Weights of a small mixture-of-experts language model, trained from scratch on English Wikipedia.
Experts: 128 experts in each of 13 layers, 48 squared ReGLU neurons an expert, a softmax router.
Training: a variant of Muon for the experts, 8087 steps.
Below are experts of layer 3 (counted from 0) of a mixture-of-experts language model. Rows are named router (the router's row for the expert), down (a neuron's output weights, with its number) and show model dimensions 0-47. Each number is 500 + 40 x the weight over its row's rms, rounded and kept within 0 to 999. Numbers have three digits each.
After each expert's rows: "comes before" lists some tokens at least twice as common just after its tokens as in all text. This comes from a sample of Wikipedia text that the model never trained on. Tokens count by the router's weight.

# expert 8
router:552533498579502404480447533478394489517514488520464519485600474475574511483402525489499478503478528460549445426500485529516480463495500508529503
down0:468508467590566517461484556523560356456519519489546531515481473516473481432437458506530577589518467496576486512510553457510481521469497518502522
down1:574486498563488582443450578449501517383485489499565541478525558530555518503413527444499558536481421481514441429473518520543479471503458505495459
down2:453427460497543429510534474467510523529535519452458495498410527455390491521460477535513478524479479592523534493491490495476488478488531490571435
down3:405496485467477526476460573467435553507477536482522511430494468439553522528451562521485493409533570558489511455465508484474504485480555466479453
down4:550484543465493479504505520500527514516458432476510534486519509469512504472389491443539506506429482418495485478558567590511527475547472494529503
down5:546437524428467529475477460506531458483467475518526494489537535496488484427501536539522531470486497515548504497475569478516541529493436522500495
down6:479517509491479526501485525483495536535482445513538592542606462505492535517484416529465434467440500550503504458477507489478600538494516446556472
down7:513527504507544534538541544499483490484485522464503596517470478581525417491540492514526543589440502549527470527453470447473518537467445457523531
down8:453525434526492421482498473499524508559490452487504448462590479475592495568497423525477518468454588510523406517522446543531534524528479412445536
down9:468519504492465469504501558496476519498505395452563542496488459408374506589515525486565490486444477501503478485424560518473492484544504477516528
down10:480532493430498502451543606563515437542430555459489589534424531426490497485424479485516504538536516517454476422497473507575524493568536511510467
down11:544555490537461426427469475435520454492475429490536432480426532446416471491523513538468501411447453510572506479447522457513547458500499475467489
down12:523516582529484555502460389489500479414489480477568485551430540494450526446514368490484495552524531478552508467453553503450536461491525493519502
down13:489592505590493474519481530518504483449530499518479491521509413541524540495471493542478503495541487503475397426434613487516533531510444418491464
down14:518490492457536505470492469545473537530521484521449509482473514448425499465452533539450515599506497443470478587569562515440617490520471550448480
down15:524590563496525489499488517498534505542456421584525416484498502552468489587441482462528580497548523436538475535542529527494553418510577442516473
down16:525489443490479516551473466494528477481528466544418506506502498571479465482487489442515421477506488500498499485559434520504480557434484429509496
down17:499501516497462494524505476519521467456544596562485470515508505508492508465483441543510515536567467498434527441516461506583421495538533494518551
down18:534483490367476447544480418556508510486532518445455588513457515475417482534506537523505474538542441504573421535458517547490549526565512547516477
down19:516473579471536435512432484509534584431555475472547507600509425493483539529491433497529499531567474514509529583528460543551590493548535434481577
down20:482471634526549483440497458506442556515477518516481484459597452577488514520446539526534479470456575560536492454548481498491459592483532432502562
down21:527473452456437520491522506519455507511498475538497523551549480469595533545473491545399566557428612493463493490443503527536514562501498501453485
down22:523495555473497438508629443491516466493499473499524443464513581501443508467530465403504489459458473463437467570494466494436514450507549545481456
down23:470431472553487539478504536443448497539548524478500547548413556517412544524471556479453487499562575443492482411525443485468487505481493517519532
down24:550518480473449445547507527488568457409427539505589409570448511567514557493435604521442494469497496473512482456564526471518485507512519422449469
down25:499526535427507514558470558460514544477468512450570441465518463500616530562562503500483476538426504496506502539543472528534473499491487437452485
down26:520461500443468540466436470471497473529556438557575496452459467464557440529465621438564510560583489507596534490485454498530525510478505487536399
down27:555550440547448498517429471484474552547528471486479563438512548562528514515456386496502460516530535456519540524506598509541484555492455498522562
down28:569506467520450489512434486494512428518473522577546473586456473559565456568532513463407536451383514589470504554537474543547562473459491519567540
down29:509441517454505605537481440458525471505492490419486420500545532434513478498605470479566523445487539448487495482471487492556538469493510498521626
down30:482533512453502505488486547472523443455554439568565458440536452461497525445547509416565483521498514489540584515498488523507514426441485559478551
down31:449492548465523455537492438529498533482514510467497574455428384494531555534573513444470476457484549507608432455421454488406541523445512510490443
down32:428497484569516556481570474510553473514529422503540406524499430522583518595566507417518484520440504456549503511551483441514517516523469514432494
down33:521510537555533531554543545433480505504404439480595424444419534534483571522551562463509505501480481574544472512561553491549521504458490505486439
down34:476510491500497503542520453560513450476503545519446495488556529530494563429533491480531498461551434508455500506505490445473505452515493513479529
down35:592447481561503480495518385479530525529522486538536561489569434541418499470492482509568442488528466507480525602520494463485511504452507486435507
down36:509489523513541497487419472463511520451562512406471493549632454538476549495473514544467438475511477536553546531557487559494535517550494514496500
down37:503521560492519470523435434489489513571459502514503527441557413498472563498502525484501514382546529585519455496507505502520447439475496520489551
down38:492489502552505466453507440489581497453547491526427510588548515580584451484467483519552516519604544396450474467500528513509437519527509437515466
down39:532518515456514508446532533468574519460507511489490505499477550546501531576534468532464510569499481552518505490511482523499475520489530502513436
down40:448521460503449536491496511488467464490421529502521414463499475446552556526540651463446511450414447499557478508557495510485498487561455517464485
down41:509490516506490554545526511540543411502426470554480411473453493429425520480511531459435511458457426475548526505423563504509482548484514519452518
comes before: ".", ",", " of", " in", " and", " to"

# expert 98
router:551543519535512498439500450512446460550458527522476489503546545508607545465458479491488532532514609525561431444530501502532445514486480527525524
down0:486427482531497388508456470512516446399511551472552488555532527481550498513460438560483583514466524464491541482490500467504517525512459447493433
down1:409470560513487494494553502458459544553488470430494463513413505419350496473449558494493520500558494617517450488478518547539465490467511396512443
down2:523428474470488500479505388505509458495480534541486388511621552525526502536489548527497475500421411460466443489458474468504499493543564517491477
down3:556495527525521472507462533492478474589500519497474590551524498475528528512457478488481507610479524504452499495573514486515481529471435469568396
down4:512512457542471449505510559514465534544555518456499478420453497495413448478529519458435539419492519501467525545494529516435518423547573516510476
down5:485488468464529504477442431517495540419502520531542465477558493462454461470493543469482469519513477470433512513530516494566514500533453453515517
down6:460472478551479521530483529490487391510536545537462476489506497591493484470509522434507525462489519503570491497514467493498488524495484546529590
down7:411528467614476505518523507543493526444456489494556460513476470502429456489552490532506466463488491587510487499450600559520547527438481503458454
down8:499560528520487485413479476458481518500457516498519409452449598526461497466560478521514509518552491532508501472539399503454481595481540487562500
down9:542522552522506578508603437537534510505536523487507590521567516539522519467555525506511570460513523474479489450527469525482546507478512475525542
down10:603578515528523502504533529393453513468527451476422502567593523460486463499529437439501453503475485453502588486500530516519514507477502552530515
down11:516560475481543525524472522492494460515533497513473412474454497530460429434503525445456465514551456506489435472534446515448518509513490500516545
down12:490499470533540524575525512547468455540499496476596474543486546495452507544464472479513555528460459467398490434474547462467502519471499487465491
down13:550496531509513526449446515538565409546571504566544559499470508505500574498486607477564455464616520461457533500444529522563486462489514457499587
down14:490545467499493485519501515581441511517492550471527473582550435525482545531502514440425497516436601527463431491533493501584571392457503505500552
down15:541563488495451516483531487460473564507496503453541463461454525488421425532468597478422482512395433536488467493550542524559463518466503544483473
down16:534521482537526498518493472543541507510443557483516506494611429455517549454559575507443554536423528497514498550536469462469530567439450520490449
down17:508452626479510537570484533519534473468563430467392553524495530452471540552500464475541559508535425479499468516489474525450478468507550486503559
down18:514480507499532487570403567472507454563511518445541473515479408489518468489518472474496471499502428451570506545523496501590553503544500511511498
down19:504568471484508466506593529548454544460507554592473558471430481479426486415537493482476517464419503487461522498533486477532509494537490546537509
down20:462499470406436506440497491474495612514509504506541566482436492536511489511566609551482585565463586512566509512503444523563508457520496524480525
down21:504529504455551537490547461525500537440493471473497466560515506474439492493475521499498490496453515462468500427486525534574599496463526534488547
down22:525500516520488485450511437537569530408515485517479542569402455468527496452499412525439480553561561490478510484427490483444561483484481514464510
down23:541480485542493536508518502492482531557460530517424560502382515496515486582530471525481513589469490401435483443507525497418579419466508542503509
down24:498533479462486498474565508515527477456532487530496398488492534476470506464501501566533478513577497551484611541524499508555477528465527498547506
down25:566472513490500547521594380512458519538473456474457412509453527523419481519468527423500463535516507425427498471463445540484508480450509493522621
down26:467538469522478519505471528491520537449450504452478458446418507455519540460604496595489511499500539512536488493546557527498558489492521539574479
down27:486541484544544449522426582501543464463469495544514404413532526482523489539548442525545531487437458514443459470457460490530487512525509528477481
down28:495533579436510527491546507502516612487450477500509517457543479432458543512562496556508463479472522461451554458492486473466492422527483475461480
down29:510509507504539525497531472518498506468500524491456495494468529510396520552466584454554522448582467621414550557572461503467435490535507456562494
down30:467584531625520472572496543498444497502492454446556448498525493460538493596496601561438486486478463595488507463510524542469538555483494532449508
down31:481506509549497453489469579415466499448559490498543541497443456462511527476534447515518502553541443372558525509509470476474520515447478522486439
down32:544510527576489517496492404537493453484491543454525554484579533480550471529485442623554606480488535549540476578470502489550494460502482550498525
down33:456479526577491492536599484552479459500499498522482555527463512532506452504399477474476504461579544501478427542491553575472480530497490446525461
down34:490442539605544503554485462514509530429495558550518425516489467485516546538497427469479484491459445545563550539514483422451417560486483484455547
down35:464534503471458441469537394535527473574442534480494450506423565436438414545501447459501480397523504530463444476567513483470513462524527496550456
down36:539530484447479547408490507506500529490474531488532550477533439517443488506427488483558435479500525494468592563504522485548420553435478480480535
down37:554483617542526469516497541542529538397541521470516537511369447498482471506457402402514547523497436427524495539541484464475528530547513552527555
down38:495498587509503511556512575492531500469470479442445468503448449443477581491478503378569481548463439456518556528483506442494552435537489489491550
down39:548505446396484447479521470451497474486448573503500511570564577500550510497556479500468497411521494401472552570471445452477457521576475532553458
down40:469522547501480420483559508454461469526490453446563509522499488544482470480535499538497482442459528485545508516509514497519495536470486506488476
down41:568509514516551484505501532499526461501562459554509450513565468557508507494488506538461591480529507541554475473474446478516482521510471536503497
comes before: " the", " he", " is", " it", " they", " was"

# expert 2
router:479468534525527396478479498451444452505526502420540545460575541490563528425448529449512530490501475515543483440477525455470431439464511597551518
down0:529466480380474486472498586453449489431536524503533506527526600436567533547506474496471455580607454475435510453583578484574501523503593554511529
down1:459477517546508453445515470538483455508534539498451573495454456517539424479420457558504500550428509491549477493498437459485524481544490548497450
down2:575469433523475516536559490569484481436547451527424511461487577510454477502441463528560436553480498489521499512438448514447586498480535497585501
down3:555505474448527539475434414507520476546517488501519486450453499513517482422486536451438483549560463459469530556531502494552418495444492471536572
down4:431530494495487517436433556517507576545455479490531424474483533537477416550491548434499499473478518513461517455539439544461499506433483521502453
down5:452537494509494455542493542479512407539550469525567487458462482507532533517480515492495466481511414542553529481515581497514525470525515483432525
down6:478538511530578539535514453522514550432450473542516463557573452528517504575447523552541518436457582531572509510546430519423528543445454534493562
down7:511477526514505528515436542477511483533429535498557514519530486462498550485504500477409516492616499532445484504526527545510567513483502551531468
down8:512508499551463495492542490520516471482536577500500557509538547548404526444500499542490548585534482468418530529436509517546535550506545475473559
down9:500482520527523556515517499489478528498485480449485489514406541474496470536579467474543557525473510527393482390522482519475574470432480560516532
down10:475452472607502396522518554497482463485545459534505516452447494550486462528463568538482510488585486511487489506445465499515413501486465474490530
down11:478555423491558526522499436536483469573493578515458465510643513522550570511506450499518479566468506536449502495456528535516520514486507447519512
down12:536489477542461503502476493507489561503482472478493527468531534466496635480477502516498531499459488458495506532471542496511539533463486494462446
down13:437473486490476501497506454562516577473521518544508460361540479527485483524468531538443515452527458555507465567533530539506505502470488503494504
down14:527535538445562516583465469498471580554501493540428554539446492540348521498479435481462474541511561490487475530463443453467485499503548526586531
down15:501474465541491496439461555545494460495515471440531437447607468504548491507467544556510495526482460540462553475439545506472499533469449514502453
down16:521483561516478483501537436527531520507535461472444577515442475554470524488532466455554527417482448515585531551434411468490466520435525555481467
down17:501471496510472552468472567472465504503516498460549405489476445550541586444496472492542526443557490453529449411454411487556565518471499527497472
down18:500442461585497458492573412442485426464583486491483531489429556472517493534519527526454466558451468577535437501488478458489400528533443531495552
down19:538528474559532543506467473505505527426532536445506532540493514538523536540451541516501612558539542451520507524435467514531493493530499433439487
down20:421539476515508430514520466504499468442468471469536500460445500540506537520491530531535534515472505454523450505537483502472461565534502490530456
down21:508544548592519446497520508501533480488524486561509498507345511519475516500589548501490531502511516473502425489507451495510430474545496479457546
down22:529502466531491490516441541560552489477565531512515545508615485467533496498547458507529525577483542512489522484513503553501480508477474463523466
down23:473484444557474499498475471542474564527498509449508525441539495485430517529477524510499491501538525489432513503549543515577476418406486533514496
down24:517527459572465504546531472514493438353501490478473497488604530499558507509546457474509499497574508508520517426448452543543490477507503467529480
down25:494459501529440533420490522427571517506450501515472491576392531538447510483476409492560491557487483484514468518471489505552495465493540556495446
down26:463465469476470469470456477527500552376545458490498539424435501427588484508448509554500456447463438615529491551554464483489489440504514504524509
down27:498474499523491407447494526472515481547482450487511443467392451437424479516392527472501485495552457482501454440514474527454519538468547584496411
down28:535558547544454512512480533500529494424487411529495533471390528482415545492568454531567493548468535515487484488486460588535472505559504538530464
down29:502545487528528504489548422489482487504541448515520463557621528507503447496433446523506440487467513558547461498484507419492475539490485413491510
down30:474466460529459515499514601524486535438483441459520473458502508429535550504428544504511519514467436503479504423540524507543505505491522506463467
down31:490458478543505545592565538453468482523449555476551478523503434493509530550622507512475572488469523497544509462516481509460520560454490545539469
down32:523544523554463518515514520520490487448486492471544514475554499530517524483450411506502466587536501527559514607502502488485535550494522479551472
down33:475432431544499514454477495448508454576499495530488523519602498523464494574458506556508500483570518527501495496520516485486518578556504454540538
down34:486429512469536471594542421470420509537544525476508568529428577492536531492518561529462555476472497574498478595527464441475488472479486515533479
down35:525528424478513516477531497508496532484524477479498517574511445435368465540451506439539440607490438423536518497518530489519554532500521599503527
down36:483519439553530465531510464539508529481428494558463475533594527452505485560518576531576533587472474548490541479510519479505541479424519437502457
down37:483524478537523586459490555537537478457481462498467484565519490547432472546516447436553567553510433546459464567608447515571485446499546544491543
down38:516537533478521527437495472519476481491493442418468484495411486485422537454471573536598519528599465486520499436521439565465486534491484490510522
down39:438474555485484539514498531476518441503506503501497442480434477521583487408492541524455552424476474446498545613465581489515522429525474519455546
down40:492542457468487517442503514459492436462520522531479420495474493547531398582534515492475560524448563547514518373514485562502513456460484561520491
down41:469494419493494480465481574553460530372472431423498489430563520520492530496481468416581492526549513504503530502409500444536437514608536525541566
comes before: " to", " by", " in", " the", " on", " a"

# expert 10
router:538513482541480477457488488498401491589469531500508486483611498480600477476401533473516537512523525504538476382510498540527464453517491529543513
down0:496498461427476548420608504515507542490443443531501407538665558487484507460473508541517470495435496567456484501519547513520513532506509464541503
down1:548472439479498540526509537512479504489471556523457545460537486494430496484475589405467532458588480415492505556475455484496551527477512506461529
down2:490541447490458509438523447519445484479504498457478544536451566524491466470493459436497476482531464481484577474441461482505500485571525510543595
down3:471509528534485450529499492464498506482547511461495543566565439520484511537469449491528496524415509585521490541519594511495474450456537464567523
down4:449484475537450507531545612470485507491471495489503447470384523425461492527554574522548506518562438546495531381508467569516590564553474515573521
down5:505490609454518476559570425520488519464585473462448626481496527533464533523510389453526481476490533480540491503542579450430461469515497468449529
down6:488533539425580445512475505501433524544500510536547509455505574488511457528495510479453591607468497501552395463499501463455458572460500528519422
down7:553477527526492560557482456461450567525568567477466458593522497580516513531495489479499524461565427503455472527519553531498459469498468565507564
down8:437421529504496521521494605402481499513570496528460421544519531459523559510589527468463540471507506474489504430434551469528468463533526512512537
down9:518568485514521444470460444457512596479528470454525510453594443566625539527490489500525548468478515518502490467515551494511446473516452531445540
down10:428507512525503426502489445533534501588501580492494493489422398498500517512571497581468588545392528476484483478382482514515446485442522552516501
down11:563480496530520530526451360545494498473472525507456555564529516526483486464462413506496432489554501461474491586478548546496454472503547440520519
down12:508475494517500459466458539511494491508546515503565530502569504474475518473469508506493510585417524526447550502431472531463511538525535489558485
down13:453541546532431476487567450514477550501540548519455531484395468527448430480552494503485479540503503530504522554422481538420530497444517496462533
down14:513530443462481453519513564491498534584533530531542406459380511535550533545529543514465491492459487570537565499530438528509478453406471530482471
down15:512481479499527515492492575564492485481443407506477480534572496487455505517368504498493554494547522580473592499481618534521487491484447456521575
down16:470478483526536495598481521525521487522499557489517535512632517557607497556532494524497531501428464534434482510584494521501510489530468415532506
down17:400490483521468572463616516538517495502462493541538469491397500413552427499453513476461471506565439477540509452493522539570472506492492541533530
down18:444472537541497506543498540530487541579479558448492544428574507475516467536453536545560520530529419532528492453464562530484478531485425525545429
down19:540489493509538522505476540457467481587501458516464554480456522480431474517411536549546458542449508518538556531522500485490508531501490518556502
down20:562549489520470498523450550574485429558460458558519444418433497508487510598480559526476522470496411491514450529544578528528555471556508432409535
down21:506553483491504478547482499476453482564507616535375537527401504553520486518553459466537527602481530449546528488433504519535486497526510507476470
down22:500508551454445569521531433459507460432506542507459540530589460493450482405567411528524503477550479535539508484427494445501493534519495499466560
down23:515565512481512452557510566436562470509596488490493515472600434488525542466480429527503421476431509473566558499525575524500555501447487542548486
down24:594488569515570465527486445480559491460577544534468508505571535509451492454563408514471478532555481455501464544508486508453486483570508508574528
down25:522448514529532533427559451475485544457579533511542486526543504462549457529494453480515514530609551491557472466535545469499502492515497527466551
down26:503481501507497498482421426545485505541444545420425544563495547601464420443503486508541488493497615467464474520474495445478465529544472453499470
down27:487483496439491532504563468594532527442562460481552512414433513462479449454486432503478440447412450558484500562494537491520548561564474527559464
down28:512434570586522534523392503478486521463474497462561525532473506530540485540504476513488521535515471486517467572490518450415447457497495501564443
down29:515526513536540522469539523587505505512531414483494556550528478502463494499473568544557523447444514525445447446559542498557472574438479505537550
down30:466412553527496505513454528497486518392515488542494492516615458508557487436615483421533462473559450502509475506502509512478510528516467454493532
down31:502497501512463517556499472525516523466467488484491436566537435424546533577579454560443531508422521522461503478453599480515441516516457524504458
down32:540541490465537461542539440430511523515533519520409532548529476453406419454588445510490507479497451451553494504481497476420496482554526526465494
down33:448531596514494524506531513484541499515535529488509442444571485476580476543581586547481476450391500549481569518532520443519483547420482521479533
down34:479502507503482505447477572541475514574426560589544400447447461502538496512482637468444554479529503531470430507552488552545470511455505534508486
down35:504521500450524431478498483511520470506442580463508531390489473535496468487515531487482510536465504465458489530503523449489499439535509427560495
down36:509530476491479536521529479545486499506416547509552461445463475490620516495544528505520483492520467598539532475435512518425509475578471446521529
down37:476492466468484566496542584432491493536519404490596531476613533477554512559488548588489462523511504587473519453494468495465496454491477517488440
down38:526548448483527486466527505523520512561455421480501427463456580449538494498527602585472473456476511467438456439528485538487504534505497553472508
down39:470476495480479478482552511544528563440546519469414625620559475491524536470495453468442499576512528412425478504524515471507464511530529533454431
down40:431472483508415385430529590500488504524499464438513582457430538460387496513412599476534482478581458510499490467457493524451565449485515513480511
down41:588486541431580529478529466543438474484492540482449539483594445493430446505515427549555505515533496499480537540503480495492509423460461502533555
comes before: " of", ".", ",", " in", " to", " and"

# expert 111
router:533547494510504500442516465480476465509490515436447527482573516530563501464422474486509490503483510495527429410495496483526464486489518535543557
down0:553534443400533542462484596499471444449521478503434493479495511497459496465451523507540528497490543520501484434556425479472500467434474431510448
down1:566435576479559400554403494525524498510521467413483508526530491444468434419406446545553520630508480471515471498437497486476532457533524527533517
down2:493449434460493508487474573455470494519490569505518487439506467513532515493542506486491494576473541505421503547436497542456507509401485488533450
down3:378445473580511475493540551463469496518515456551466509467421489507481536507504545466466563478563478470514554461477433505457556459521528555537497
down4:513556503441493514519568464542478552497486498504459510472525542567472554502551453505523476504521599510492506493465503511509573518555521515520518
down5:458459604491527447555514499472556502473496462506557482442548441448538496551600527496441534357512499504476488458484487479551565487483472547438505
down6:552489533579528461531519445542459533462473510489465510500605501489632500491611487546567536515519460486469445477480575512450477477497478411494470
down7:445506518508529514496516489434513521528527503549435534511516432538526545476443465574541454471555543456421548530521498496457466473420566588550514
down8:464433553417444523490435485452489503508458463511606404460549523457550530482449563468475469545482498534536496512525500530495471555480484526479398
down9:509449430502504487491533579478466447579463489479502460527436456520560482529389545493469544433462465504564535526470527472554502493501490552468540
down10:518497456515501472485563551532493458407526440445530494518490567458422505515445430486533465478545539525549515470588539534539503593537558472482501
down11:478479459454511554514550470498484510579493483461529506496446508604413440442456514477428436512501534465502498472423512561513552486462501533483507
down12:551474514488510426525440540500453492535419512455530532488603464547574532487493497491526475581462518502519418522496511454477453529431454464542441
down13:478500546523488406497498519489529524474467486446510546467520497427434507434516493540541493539449466524497502486475507548485540546503527513417478
down14:546537452462520487547566439522487470473522562504442538520638498559518504457549419478503457568548486477473540520503495530455488534501505489556545
down15:478523446548555487440498457553520526517485452520485484468388515468534457499543477410507498440510429550474478441506452457464505461483463459460531
down16:564525461507451513497460476519481472412457472438537588481538477534443597545475454539545498504510572493480542467447458495420513506563497463432497
down17:506498491506522532540380447540426513482452449385474499436531551530463420443490500542513461539503521514458549408549493480438470472470463527479457
down18:525505455479520463457496510509500432545491547499497573452410476463386537515435556530507520518507453433562455453502474547550480544522494475537527
down19:529497443485534588481500479528501492500524545503520435492582518523630542535504516565464580508468490483530481491492525447466486523533447474519534
down20:424510434555478482525507603502530527483540466525476484495539515521568554474481490548475474522461434504488487459555469503581478585481472504524505
down21:461525401508526583487405533482459441470508552525446523515490547510539568511530478401448464499497431470495431514458512473507510583472487478507540
down22:501528397507531537523446542511562490487529432551552525496553543460554507501477551453491441456452445585480500462507494523498448545449471502520464
down23:452461490516514563492524496499539516423556480514530399443506563424518434510578515558518408438462488565536491526530511448518496575530546599502493
down24:499519526465497499483529534507531534462506549509510570493540453495538490452452499475597509498494405557435489481412521420476477536564548522495492
down25:466478518563551526539556530525512436491526438547482520521537577470498502447488483555505505486562491482523559541480483478413543563571527519474499
down26:507510491527525564515493508438506480476502619478478550506603504540521549427520466433465504518542511508490499559559488492464512428506506475532556
down27:426582522416469461514490539531435492489433504470513476471569515460531496491453457415525492530433516525504488481532501497591506497472457526510417
down28:494513531543497508492517497535586542491514544525498459488479481492489492519562519507521471407635535453491555503518504486510539517492464534469556
down29:501549480516444488512556444489438495528502533553448547498398493519488478516472533494553515528511538476518588453551494471502565412486493444449544
down30:543491451494473530550556566542497496486518529501457531492613467522564519500535540441512504480442480483488524500457556500571483517502500554505525
down31:505501531513496469485499484511536524433511437526460550527458550526414415436505436484502508514532515490539473519518510522549496511530485600511512
down32:549464562508433511487452488489528491530497501578361561481525528488517475429529477494519522511517435442554605456506469510553512497480483419513489
down33:460461489553475499447567490476479501523572481554576501479377451444509426522561565488479530415462510441505477499433427518466489467487490562514491
down34:559473454503443469494504522498517500438466564489516454495502476523442548532391454467522476516552464462478514481556497525437472526453545466538506
down35:465530484563493496535495473472538513492453518514460514529510482528615478544585548552477476499474516501550467455520459471488561452606455478500425
down36:493484446488501537496550529510509443383504478435498491519487501412474526527515494510436512530553504485462533499441510464471417518406497537518476
down37:456520515529503556512502463453498499484509491501444591559454506530546495648525459539555451508574571535456480536469455566459471467501502502460523
down38:489431496511497460477518456526516500494441472561490442463429533462410444424451579417481508483497438565454525433492528510502569586490500491466535
down39:473479445597454548536584446511457497497484506565481482479498495474505492433527465466494432421476509553498500416450468537474499449483489496486511
down40:447515591569458544529516527454525517488565455485536529507419485451520490548467484519592497514550570469512534462402479513509567384488558563435513
down41:530484537436471511501420534459485488504558501532486623500607421444507538386504423469566494504587474441476487520485521449463457455530503496580496
comes before: " of", ".", ",", "s", " to", " and"

# expert 113
router:507560564478557424430415482485461456498460483478474538507571572480584520474388483475502474540483506460554532464465524462560448455507557556502513
down0:509513510461495509466454541590503434426515547517541519527577563544513496506475418533544451512478500431577514566497457483511537509470478534545519
down1:511493502430505520515399534504506518466465451427558426506561479523544454515425433561472501493492475545391501463485563464483465517481498461494502
down2:541553496503474480524518470485497571505602521531445497533436505571463387412473442468438478555507504494497510481511468463451541509511499515465531
down3:501529512517529422571483419467494511526446506502482519489449511506555525470467558442513439478480518487419494543436507519611527462494453473466465
down4:521474496498476554471497476501481512471498417496420557428545473488532502462426450532539477461489524546445438509494526505493473486550498563538503
down5:493465493516481541537473490479474555557580507544503474429489512531463485532487469470526461477561409505537482481463441525405538475503509510506440
down6:515476458507496493539496463508465529544530524569455469470518494471512502497479505492490485623543471418470418508521476503454481522504509509474505
down7:472493517489466484496521555470511516408487452519452475478580463516487416439429444492558528412422433438465540481540445527470458530482506487504458
down8:462496512474488546491515505507491492494498452410479580509511474568588480510554502466540531469412586502455491498553467451476495521433474477480495
down9:447479494510464559508452481567440551500561531492449461518548492464515465404515462499521553543541501433525496579561444504511454476477465485517482
down10:536508446461500451460493524474493443412577631475463530525539430480524471404502441433432470563527476524464514474557517459562513568541527522520527
down11:505507469580506432446525465448471522543520438581525452469514570458517526469400464555517496463583553476484569531527527542514542542510498548476491
down12:467507517485484467500547548493525456474515439483539532495512556452466422472426565491570542488526461568504508523474583539555495508474473431532439
down13:497496511430577556539547581491500440495537595537461553493578536490639481557585512524456457502468486436495539490475538502476437547551482453542504
down14:548475505439464534493467495489501411492515473512512435559481470486482466432538461500482481399456420473516453445542427494512544510409487492491450
down15:520569485559518421506555440476523498482545448514463479544569549530514439444452541530450490441508528537592520551526427510547504531542486547494569
down16:509458463501488466504521511506507444532464549468494599423499520480497516411440421444531512426571518469486463473511434514518453523510503462471552
down17:425504503515497526509559519565529461522505494457535512529565462517555530524504525521406470478454490479564457516552506551566552519533459506518454
down18:521513528537464530473462565525447471462550544517478484498481517488480462497432483501519471468544493565485468463517465532510446497466539490536513
down19:463500530500512518548553515464532416472506468488489422596483500441479489431505486425451559533457512567513470497487519459458562537415507477487520
down20:477511471453531611532517601517514480483542477496493431505531404440472506521557457479392514571463512580500483467487468514500554565431525470586502
down21:497421531563544482515537527557522451519538525543461508458528433471557573552543499491547598521442475463535491569566473582504517470557471455567514
down22:538445517577538562501553493486479552507461497520488574504487492572505437483559483479536522517469470426442515484512533471483482475443462485539503
down23:550498474533498488498501463595532461485512513494426508457563476528473552528513461490504461469596497483425509493490498513466550500477479438546554
down24:552532519551475546545508427503532465514437527532479532482525521588460513522447502476558457494485556430462572399476422510518530439540496496525496
down25:530510521519490498531424482480532568545485466483495457579552506428403467520387516471539495465412431487479521539451547473570483501492458534518466
down26:481531546504485493532491484492495547507487503489417525591625465514581441464476462567432445503527527471486406445484462452428451550445506358478502
down27:462444495496489489517477520496473459501431501502547521592595447486565553389392430459436536522496451471499538506515468561525482495526550486510441
down28:559547502560475358541507465503514507552550567493496436400477462572540613514461481457419444506468564482547492395537484461516459563518487491462527
down29:458480513502523557483497445544538438466523501563570434497557451486519500557523560510454543399464553527516527565514455512539415537564486487436463
down30:453508433432503553511507528468468578502424493519521581433481486441536420553493442497430421564525487431579475463401497488490467484510517539480508
down31:452526479517502530469451540474573510516559540504499442475546546449511424549429500449572557529500464529482558444559419531516527582552512530513507
down32:568472547425447543474480470550517511426457526446480543508536501409494474497492503492511467577524449436460446433508510519503581470527507473545458
down33:463522447463517520566529507477477499522452537510514504491427514512549518580496466456504490451481488539567448521460424497506544459481508543504543
down34:480494532558529530493554522465523507493416533480495460381542550532551537526530488498555527514496577471549450473509442511537564473533508474469468
down35:509436551487487515453476506506562515494488513463444549401393508470502542534508579494484502560586391472487520457487492506503526543480498473557516
down36:487487523517486532516507484554498479531547493524526528491532464524540432533568533537530540413514456450507464459434504493501538527493493465511483
down37:500441456487493504528483500506467512516534526439504482456618499513506510480476447540481478492515496529502471571488412520511464506544488458506459
down38:513479520546490519400451430474486548423523435524509582460532473481451493335435512540472494548523523417474525526524542450503495501532512452445500
down39:474413507504522504507498460483511498528507500543480493448484546560488498477456443491546491429442587501449520488537484457452421428584485547554436
down40:520477511500524423475483479466522542516525504502435562536548519491553471452480428507501531524541493519494472380524486522504518581485515452503518
down41:515571495544485515503480534507476470462444509506540526634525457472495489506472540441550519509448464480546449484510529477496433516605459514551534
comes before: " the", " to", " in", " a", " with", " for"